{
  "d_expert": 112,
  "d_shared_expert": 0,
  "balance_bias": true,
  "lr_router": 0.000794,
  "vocab_size": 49142,
  "norm": "rmsnorm",
  "norm_eps": 1e-05,
  "positions": "rope",
  "parallel_block": false,
  "init_std_down": 0.0,
  "beta1": 0.9,
  "decay_fraction": 0.795,
  "final_lr_fraction": 0.05,
  "seq_len": 1024
}
Below are experts of layer 6 (counted from 0) of a mixture-of-experts language model. Rows are named router (the router's row for the expert), gate (a neuron's input weights, with its number), up (a neuron's input weights, with its number), down (a neuron's output weights, with its number) and show model dimensions 128-255. Each number is 128 + 24 x the weight over its row's rms, rounded and kept within 0 to 255. Numbers have three digits each.
After each expert's rows: a language model's description of what the expert responds to. This comes from a sample of Wikipedia text that the model never trained on.

# expert 12
router:172104127128125127127120158127137125093130138143136088141132119116176156184127134114118106098182102104107159140145139097128117189124132124099128118148139168104103136157166151120134139133127100101131102164144114116136159120064109139101166140132113147094116093105142149149132141146128122143167134088096120067088124109157103109125100142107112147134136097150127097127139079094154133081087
gate0:141137119140160104162086140136084081100068146112113121072134124160093157113163145104124165148096122159118191104114104161173122114129110137099131103099097111118148135110124166126105140118138115099146122125155139125125147116109097093144111091104112121142122116106140162134129127145143128113134150122149193150139126117147152133149134136158151133139119139113171150162132141099102106118137
up0:117109125138126130141112098112148142145158075109091125158131164132138054169137101158136109132165136128100139183164109100115097100145158133147139136136113109077117161106131091105096139133079116125097151116123098132118144153110152146109134153110175133089128122139145158117124108136123141119089120100129132124130091150111130139082129143164091147129141097114097113085088177174150126149101
down0:120162133105128115130099134078121113115126130159185112149131125139109111153144131094129105104145152143136144163112100093158137121128118148135128117115104178173119159158122150131110122128144128122169120148073124181138129123135092154170138131140141188123143185113112082150147153105116176099130114118139140160144101095159148153130073157162092142119094073158101143106101139140110096115151
It responds to: Modals and clause breaks. Modal verbs and clause-boundary tokens, such as would, can, will, could, plus commas, line breaks and parentheses after section headings.

# expert 22
router:158126145126151107133080147133090114117139124098127107134133127100169124168110153108102155107146096091098169130106163092167117135101147138111117126161145125096142120149162165085136097106114106105119110129159121121148110153098128118109143086124131103088127115115088150111160118139156125156142131091119153092113137106146101120131088120138150146143128134116158124120103089126113134121103
gate0:134124157127114130056131133125145147170131135145114161121137115106139122128126063121110128105148146145177082148115156128142152109158147100126121109134137140120133123139158166164095131141134140108178116099129099152132077113142155137127092108148148103147110136126108096101167090113100143139144101131122126172149112160170108154117100119121167125118093124157124113097159112142138152129133
up0:131147182121090148128134113139109042126147132114152186116125149091157143152155168135128103077168124135097104140126154166119138098101136097140119163099121096148125120183109126147111160141125157142133125124135142141147117159128139182155099080122138169133120132132117130152116101106173139096106125136134088127126105146137114136145123120114148129134140110132146118141168137159108141090181
down0:112097111122186119165130168129143156148099142073153125125137110154125104113168122130087135158145133092137093095133160105109139147142100135183126139163136122138132120160119134138093131125156127135130136127131136131120116156101191129148114105100143115113072053102128084142101096112133167136102138154103075107143112140123110121151101129147135161083147149139141119149121152131098104135127
It responds to: Determiners and ordinals. Ordinals, counts and determiners before a noun, such as third, fourth, two, several, other, these, often after in the or of the.

# expert 29
router:149110158137129153125081140118101141106125122094124124102142108136136129153114137132110124125176101098132183144116138134114107140112135121112147106171123152090115127145146147082150088144111079098138103142135075124147149123106113141113131126122150104134127067112120142159133137156151120184164160130139158135086135147151116130119131142120131122141119107131174101102121092125154111114084
gate1:153154157133183175104131152131121135106102118106118127100117126153152138127112169145098177119194139104155105112153105127121129141157199156127104111109136126101125142145144133102150112154116145077132118138133113149111150095155189140156127136123147102147119121120155112117118136138192159163159160100083119111104118102155149117156121147135129114131148151133111133145156105083122138144130
up1:130146108162137159140130141165112113148129136095107112110121158130123099089131112135188119120166126102120076126130117128098143113154132133077103134077098154105140118100123139152134153130150109147137143132117123112125132100120128112153128143135123109170112178181145119204119144160148161077124110110125126132148113149157102122158121140131094120097114094119100119103082126122125130091134
down1:076163154136148124116135143101109153148120169117080126142076139159126132143142133108154116119095124154119135107119130135123120130143118099100109145132103116131144125125127098163159154146100176144134124108152134087159123151092166137114144152122179120187135111135086149142112157119131118110104146144127131100105134120122102127127150110153143161143100094130113129151079102139160164094195
It responds to: Personal pronouns, surname pieces. He and she as sentence subjects in biographies, and pieces of surnames used as subjects, such as Baxter, Leigh-Mallory, Gudovich.

# expert 4
router:158111126083137114123076144128118128107104118130122119139119104135163139154117155148086163149188111127146159147143140138122113135105107130138148144144148122152098116161151156120154111129107104105137078164151082157133167109095101132103112116153109132145100045103097130133142090151167100149147135112110132092100119090153148134134113126132147134130130110115125095118134119135117098155142
gate0:143159129115149153110174162153157137097105125116116116092118136101102162150119147126145135093106138110182141172123143138136109135112115103150152172157110109136091167129118143119155130090153122158115130115145101116130140129105135152171158160102104128101119104104111137107136134098148135116101116101138148094113129122125108081122161099125145175124127143127151122161101117122196115136140
up0:146106135065071097142162088108107149138131077104126123141117107113122102126118140142128109151158109144139121166113143126118152151161139130114120101115127158120115136128182126119129106159158119155137129107039136142106113147159115138102111148129076149154129146143107123133127096139107126156137065155124094123118160129155114108146141125129087170190147138105144138170168132127126147153167
down0:068131161101138138100144134127167122144116078123155153144105098135158142179104174143103189131149184191119143118166123125136143111155142118118184141139115146107130130114124119114132107120130156091103173167177112103149128122127119120092121122158120124125153131190114130117134145106133174134114120147136127159109144142138142130174134140099100172100131139124151101147124122130141088100131
It responds to: Taxonomic and Latin morphemes. Latin-style word pieces inside scientific names and biology or medical terms, such as idae, ensis, obacter, leuc.

# expert 6
router:156148126122101159153098144125114107107126116115129120121154127147144126155077149130079130102154131086111170139144134117161133130098122146146142113150141109116081124127152121101131129149086097121117130126142092118135139139107090127104143119114129117103138014119101125144152077162168122172175116101104124110125134098145172136127110100091129138144153116129169114110171114107120116156083
gate0:144122089121123124150110119090114147113140169150120124131143110136140124163119137093084152124126125152129117153150103105113124125124120125188183127105118100153156083145174131136089107132112096135097122144171162097167080145072091139114102167074091096153126111094103149138185148153147127146114114151115135120127145088113151065132161132106130151087099105108132162177127146119130141122104
up0:131108115154162119074112095151084109047166120131155160153158164131096098134120118137125095171110150121096110120129145127118137088143126113145099129114112126112178120131142157098103156140113136139155098132132143126157167108142064108127092132149149130157139168090174156133101154121109137126130189112140138107156132128144132140123155118111116130131117131153092127145185110130103116126114
down0:125126130106125138106106098135106123155117133119192148104170142128103135120142113101103083137139165133146147174135139129148111133071099113083076143124133143144159079125116130090083105094068067156154141136126092086144141122126092129150110093130116130100113167084186131100122104135145071149127095133132133115131132096131174141130124082114135119138184086092124139160105144127101088128142
It responds to: Foreign-name word pieces. Middle letter pieces inside non-English names and words, often with diacritics, such as Sochaux-Mont-b-éliard, Strømsg-od-set, ş, ü.

# expert 21
router:141117122142104123134098144115144123101167138108110127095136115151117146153124134161106129111177093105098158149139121124129097127093142123110151114161120120124126117167152127106110102144140074102121096129132103106143124125088095148136138148121101119121145067135089160150141089162153096155131135089097142114117111126128127128126108143096110138168150123145127072100147124144146083135082
gate1:122172129145127142148102138097147130088150153132128122141161091122132169133085148136148105140143075097134105119125152130129134084124165129134098168152155130133084128128113137121126126144146131081125168113150148149117123134081121116120123108084123185150153120108110131107113092135127112105131115143147146155116100150121137105116141142172100123125117163116123106117073097123104113120101
up1:125132133134093077119121088121122134147133138095105159131194128132107117141127152118088184127130130122127132118127118148122173155072105113132100143134101114098095149162095179175133161091148103128109081190106167134117136121138113102144129102132113133141133096088105111140149095090115194147161124146117140102149114111118125128108154163127156109119133143116141100094117116123135080135136
down1:152109135096135130168133116148148136147114127102167129155115106148102104140140131152130114118151095126178125130140111139118137130105139172143143168120130115121180111146139093122124132103157136124151121126196161107109151131148096113195128128157105164130135150188128104138114156148109169167118162121094136148104121156140179166135136105123170112105131055130157124127169158097090095184141
It responds to: Song and title words. Capitalized words inside titles of songs, albums, films and shows, often in quotes or lists, such as Love, Night, "The, You.

# expert 13
router:149114124132123155150092140136122121101142139115141112107134091134133135158115124170113159104149091078114180135111147126152115132109148138148158085172136143115100113132146153100158097131119064106131110124109084126160138111131095104125147142110110109143094021107138136124164108149136124188121167111122135080088130120137147097130114134116139135143134106119157108146164093122117106105095
gate1:133123121156155158136138133103062102115122129151090093112152077125138120164110129113085136114109123111124116124114132155138142155097138156148114164111129133156130121123145119143107161144129121169153172123112114164114125144133157134151177153128138095151134082146130134102147107089137139138116171072123133122099090096092150125170098124074135168152125094150150174148157122113143135103113
up1:123086159116147141138093097118119135128137129129124121114154141122111145151132106154091148132146158123135105139109101127124087122163141129122149148134081150136108123141131117075134138072086159115169152107133104113149108108116146087171104102103105093147133157098128146109160126141143139120129134132147125124146171104153137157142139092108101126165151121129103140124106162097132128169109
down1:116134166131145125106142134097153116125116121147123128150137160154142133122117103116112135126145148114107114135138142120116127143089163100136100124136130154122114113114125164150103132108121135066092154144157124138099087148170156124113139154113117169157098098121137123159114121149130146136138115103117144143142143170121117145148092130129135165113113102109120099120124144129103123134148
It responds to: Personal first names. Given names and initials in name lists, credits and tables, such as John, William, J., A., and the first pieces of rarer names.

# expert 30
router:157117157106126114120130136131068122130140119113095127109161128121157146176104143129107146114174105101105149163130139115127125129115138142142124120158148104102143110157166163102128109107111114109140109137152093107145140146087127140089139097130094099123090124098069135127146126129146119151183142121146111113095139115143141101118128145121142133138117107117135103122118084090118120121107
gate0:119143107134120121131121103138106165141086147145124115127145121153132112111131148146130096131110151129119135130119125134124138117075121140131101167139170098126167158138109147139082157102107127134140135107163100105142140124133179107181074111084132116125085130099169143152133119124131135107130114083151152174095142147089092129124152115146135146131151136091141146112084143125092154159170
up0:135140185145139146108103155138132144132125088161152129101092135090163149146202089078140157121144118153114148072092134121097115146126076152161119137103144114147102128131131122123131121107157114137129118129121112169088114145148138132109152114105138123157145129175147143081113154111151130151127143124108113098121092124108145138148091109136128146132114111124138099164129134168132112118109
down0:095103125094145127122087091135126136129088132154117110128113125113136095133106140140125165130125146104094126122108144137071125162118126117131138127107112098116141129154082147102141127100121098154113127164117089098135139154161113153126163075106115180159153038186139115128114144144130158157175138128123153101117124161070124160129141153154123103148115091133144130168141149108143143077142
It responds to: Articles and adjectives. Articles and determiner phrases such as a, an, is a, of a, plus the adjective that follows them, such as distinctive, similar.

# expert 0
router:171115151116122146142058127107127111089140122109084086103153112088141130148103171141121132103156086087081159171141151102146091133105144129099120136162141117126129164167159153081119099143126094117137105119138108126143133134101137123122122137117112136103100102117094141132142123165168152157158127105139154129097115120148092106098108141116139107146135106152169084120116089107147093115113
gate1:167163094110107120135143156133112105098103148119130137124108140147118125169147080108085191131124088169122103061133108130082115119132118163154157087123107139108103135113132147106123108120104115121119137134077107130139104131113143159120127156085139133091156112088142145132169116104147143128156111095107120142115129111149136047124114149146102118117138108097141104163115141168135106088139
up1:123118123126115143146116129102141183138126170130101132147108140147119140121164180071108129134122135140093147072133131106137159106141043079125094151132088092125172135086183082108143133155136101170174135124107124120174175162138126129117112133123100145117113127164128099139118138164124147116141155151125168147099141147056151123162146132125160172126158115110120146140128145143141128138115
down1:144100101129124127105127134141087147095096138090125127132117109141153142158164163116128119166125120101136117113137090127097133176116127132125132130085127159128131109130101105126150179118132167158113125104120089101130107106167133127131107176098128129158104064110115143125132128104148133119155120132114116092100108098130164123147155144136107149157085083109153128141135151145112128125125
It responds to: Institution name words. Capitalized words inside names of organizations, awards and bodies, such as National, University of, Association, Army, Society, Award.

# expert 2
router:140124124101118155158102149134124119077117108132104142125158112136155147149097139141103131104168130072125160171139147107181138117124144133127151118139127118103123128157146157103154101137091062133119097112145091124143126129088085155123142137114118104099115068127145138133157146167141089143135136100124141129097143116150147124135113150111151115130139127084127097124167079107132114138105
gate0:131130166088158143138139083114125116142111121136125143117143114128146139129141109091124082152142145160155115132138093174137119134098165104084110127119119126169138124119171152111165124105152130128150125126113144129140071092089081114160174166120158072089108124090130111075139100105128125100150217153129113122097144134161118149130104141116139175114101154116146142085140151151108133138133
up0:134135126132125076120127109109120098167114082091145114117152098118111083131161145136119124152126094143111150096118107125112159113117133114161137099149114137121105129162105134096105099149116115149139151128116161131099146181117163130132119086088101135145163158138102133149126174126133152140162088129145127124116150123094109117130146096106138127147131092146129127114156138088143188147153
down0:124132134149165107140134128134147072152136120138145150100137132122126120093121138131138146122076151150153161101130123095128130125083141134177178123152128089152107165181131152106154139140170137125104152140134135122104140136114138111125130136111068089094131133146153164172117118085134064142122122110129124145134112134115152184106138141101139125109149080104145120145128106132144126107147
It responds to: Geographic location phrases. Place words and prepositions locating something, such as in North, County, River, near, southeastern, often with coordinates nearby.

# expert 9
router:152132173102121129145102136112143140105131105120148146126129111106154137181098144142117120121177117119102170158143136135132100147131128142137138125178155140104133129165161163135136090155142094099155112115158100118150106143106104115119183133123127109125090097107070122138149148114132116164175148106130137145090135125138109131125127145130132151163148099126129090079141105125134113115095
gate1:096097143101126166155161110121153139149129137101148074145103181128111118146145097138120148124161135093157137131156120112122131168170136139148143117138128122162083092132052144092132099138145114082132109121140133136103139172126165146141151104144095103104130136144113152098125149065158152163126136153135111115112156133162138087132148134126157157132094130135147069118084082134170092105160
up1:119139095130143136105108121138130153132176104111142155114111104129134114119109117114108141137112135111128131172136117156110167109143166147135129121112150094103102157103220125125165174137110105173140163089075168109086157138157097114129122136150156148119100112146160126145096121171129142132172130120090128087150095171106136142148156150134105115167096099131120129125148155160127126105081
down1:110116126090118160106135094133104165129147141091143144118113159109133126152102170103129064122109097155107115161154140125127125105116114098072138119132139094126148141118168138149107115109117125133142105083178097109116135126108100106118171139129073151127154122122087160128144101121158151151112164124102158148108144119142134118137097153122130168108124112131152141108136118137132138163103
It responds to: Action verb stems. Verbs and verb pieces in running prose, often after "to" or a subject, such as took, provide, develop, invites, releasing.

# expert 5
router:160122127117101150148143134108125141118121100161141131109135083136163130176089138122126132103126076119129145158147165095141100141118110123113158098155144117134128100154128147071146106119121116109151112155147085113131149131087119113102154144135113122112143077120105145150140152141152128164147139092135172132105129135160126089088102122164117144130179119145112104118090084115125118136109
gate1:171128192122130106154136187165087087133108082141172138120138141115114109119138110136137126116081154127105154106116088168147111108099161133170115108122153096150159143115120130093109132135143147134110115143154110158202104147136118120116166128127112126102118137102102122165094133147097108126135175126112089155102157128097150116128084077139156165115101127155142169151168118142124128109142
up1:142161103099110141138134137150087158142092126160145076191113114119127096117118136151154138111140158097136139106127138120136148146083136147120126123156145105159150124139108153078125141117121139145155170122150141111089125147137064108112123140193128146119123113088141151168104127128136085142097137084143121177133132146084182110127123095126152133136133128126140098131115121118118129087139
down1:104166125135151101099175126154132148135151125142101126116145098077122122111170140129143163134128128110135135149117105105132165134129158083116122156062122160124162123152163073120131103147144122160127144116073114109105095118169126165144159114098131183137110122127122157111114137115146078135114145132107089150108120159113070114099088140112153089105165137125180142147089112104090116131133
It responds to: Copula and date lead-ins. Verbs and prepositions just before a year or date, such as was founded in, were, launched on 3 March, commas before years.